Experts of a small language model.
Experts: 160 SwiGLU neurons an expert, 1 pick a token.
Below are experts of layer 10 (counted from 0) of a mixture-of-experts language model. Rows are named router (the router's row for the expert) and show model dimensions 0-127. Each number is 500 + 25 x the weight over its row's rms, rounded and kept within 0 to 999. Numbers have three digits each.
Before each expert's rows: "comes before" lists some tokens at least twice as common just after its tokens as in all text. This comes from a sample of Wikipedia text that the model never trained on. Tokens count by the router's weight.

# expert 49
comes before: ":", "\n", "==\n", " ==\n", "==\n\n", " by"
router:496494528503467519479541494506503508492512509532561544522513552451501563468501481512518494519516530494539462515480479505496487520511502465519446505559499462528524509497507503494526480517528474498535485506537496499495542479560538522472517456493504552477446468517480503513505484511504477498486528514482480505483490548529513487488492517511518510476517522510480504512503561486514477501526

# expert 4
comes before: " the", " a", " his", " her", " its", " New"
router:531488489498485544538462483544486488520510534499500463490512561503504537503475455487503483531511473507502512508532481519455522528545478497458438477521511485547495525479521516481531514513438484527515507479519546470466504459484488475505461477500480531511483518511498532512490496485537499504501538465511465483546489486546526472506505514502502514524524492483474450493489486508473495530505

# expert 60
comes before: " of", ",", " in", " was", " were", "."
router:472493516488488540536504491504501472533522517468523538536498492560496506503484473521430490505505545512524510508501490491505510506492481522511463462559520513549499459506507470491508484494513471550513467499500500527483498496538521463501485444512553530493447496486493508504519477459481485505489474526488490502493469491473522509495474437474523496481464534492479463502500488518486515541543

# expert 18
comes before: "|", "The", "===", "-", "==", "In"
router:527531484516518508482463473526455494532493545533484479486552515484502518528527492504528540509523514499486515472516486518499536533555503509500503481511518510565511522470490471526513497497527488515472491514465485530453431507532504496516506445500501456501472522475502484534515529483514522481488526471491519464505493527443466477505527518533514530542489502510471491544527526498501511526490

# expert 30
comes before: " ", " Total", " Win", " Best", " C", " \""
router:524488470485496498465471498542468484496526499535494520518475527493540510484473475534523465511507503547502521503493459508477482451504476510496492529522461514507509519456520532493506522474514471472499494531510489485459513462560536512518504493508493506477527439481503527552493512494500509538536509526477467442526458498503480508497538463497499530486453480543496450491513530521476516504492

# expert 45
comes before: "-", "|", " •", " Coordinates", " Born", " Genus"
router:539489480503516555505505514535494484532516468543466483484510495453465505487508476516529491506507509507482461471520485517482536491512509490497451484514506494518506510470503463484556448503488508496494486542480483530510462460540488493497527451486494489473509497528515476548498534530498522482486488470499525550509482544452501461507527531530428516523513502533494524493516539504531510494497

# expert 41
comes before: " of", ",", " in", " for", "\n", " ("
router:465478509509462457489510502501496504438518456527516523516516489517488503484532538509486483472522539455512473536447498500511522549488527494489489543491476521450501468503469536491499472513500486530486472523528496520519513487525471493461486493485549510527466488469533502484503541498444524502508493482528504523466469513492527502538473514491492552495558528492461476511470501518508488494480

# expert 52
comes before: "ing", "ed", "ions", "ion", "ive", "es"
router:483524483466444494515498483506486547486512524511542538528471486486467551534492485496518519507456476503475510489480492466502502525472478455466505527511506493511460534489484492553515487487472526509515511495486469503483504525536509484511472509489532498508451488503487494492502471469488425502520505469531461545491527490454484501531492479437501515500453513482489479522459492501532477536488

# expert 26
comes before: " |", " is", " |\n", " and", " (", " –"
router:506467517425520444478531501491471522476546471507483472478482505474539538511509494473487502509498464486487517500500484517527537541493481551528480483522534508507530487517500475494475533507534504492510481527520459528503480525467514518518494501496484522444526542480502463472503529544506517516493490557513503519454457512502484458503514482543523503511489472504475517462496530525520491514467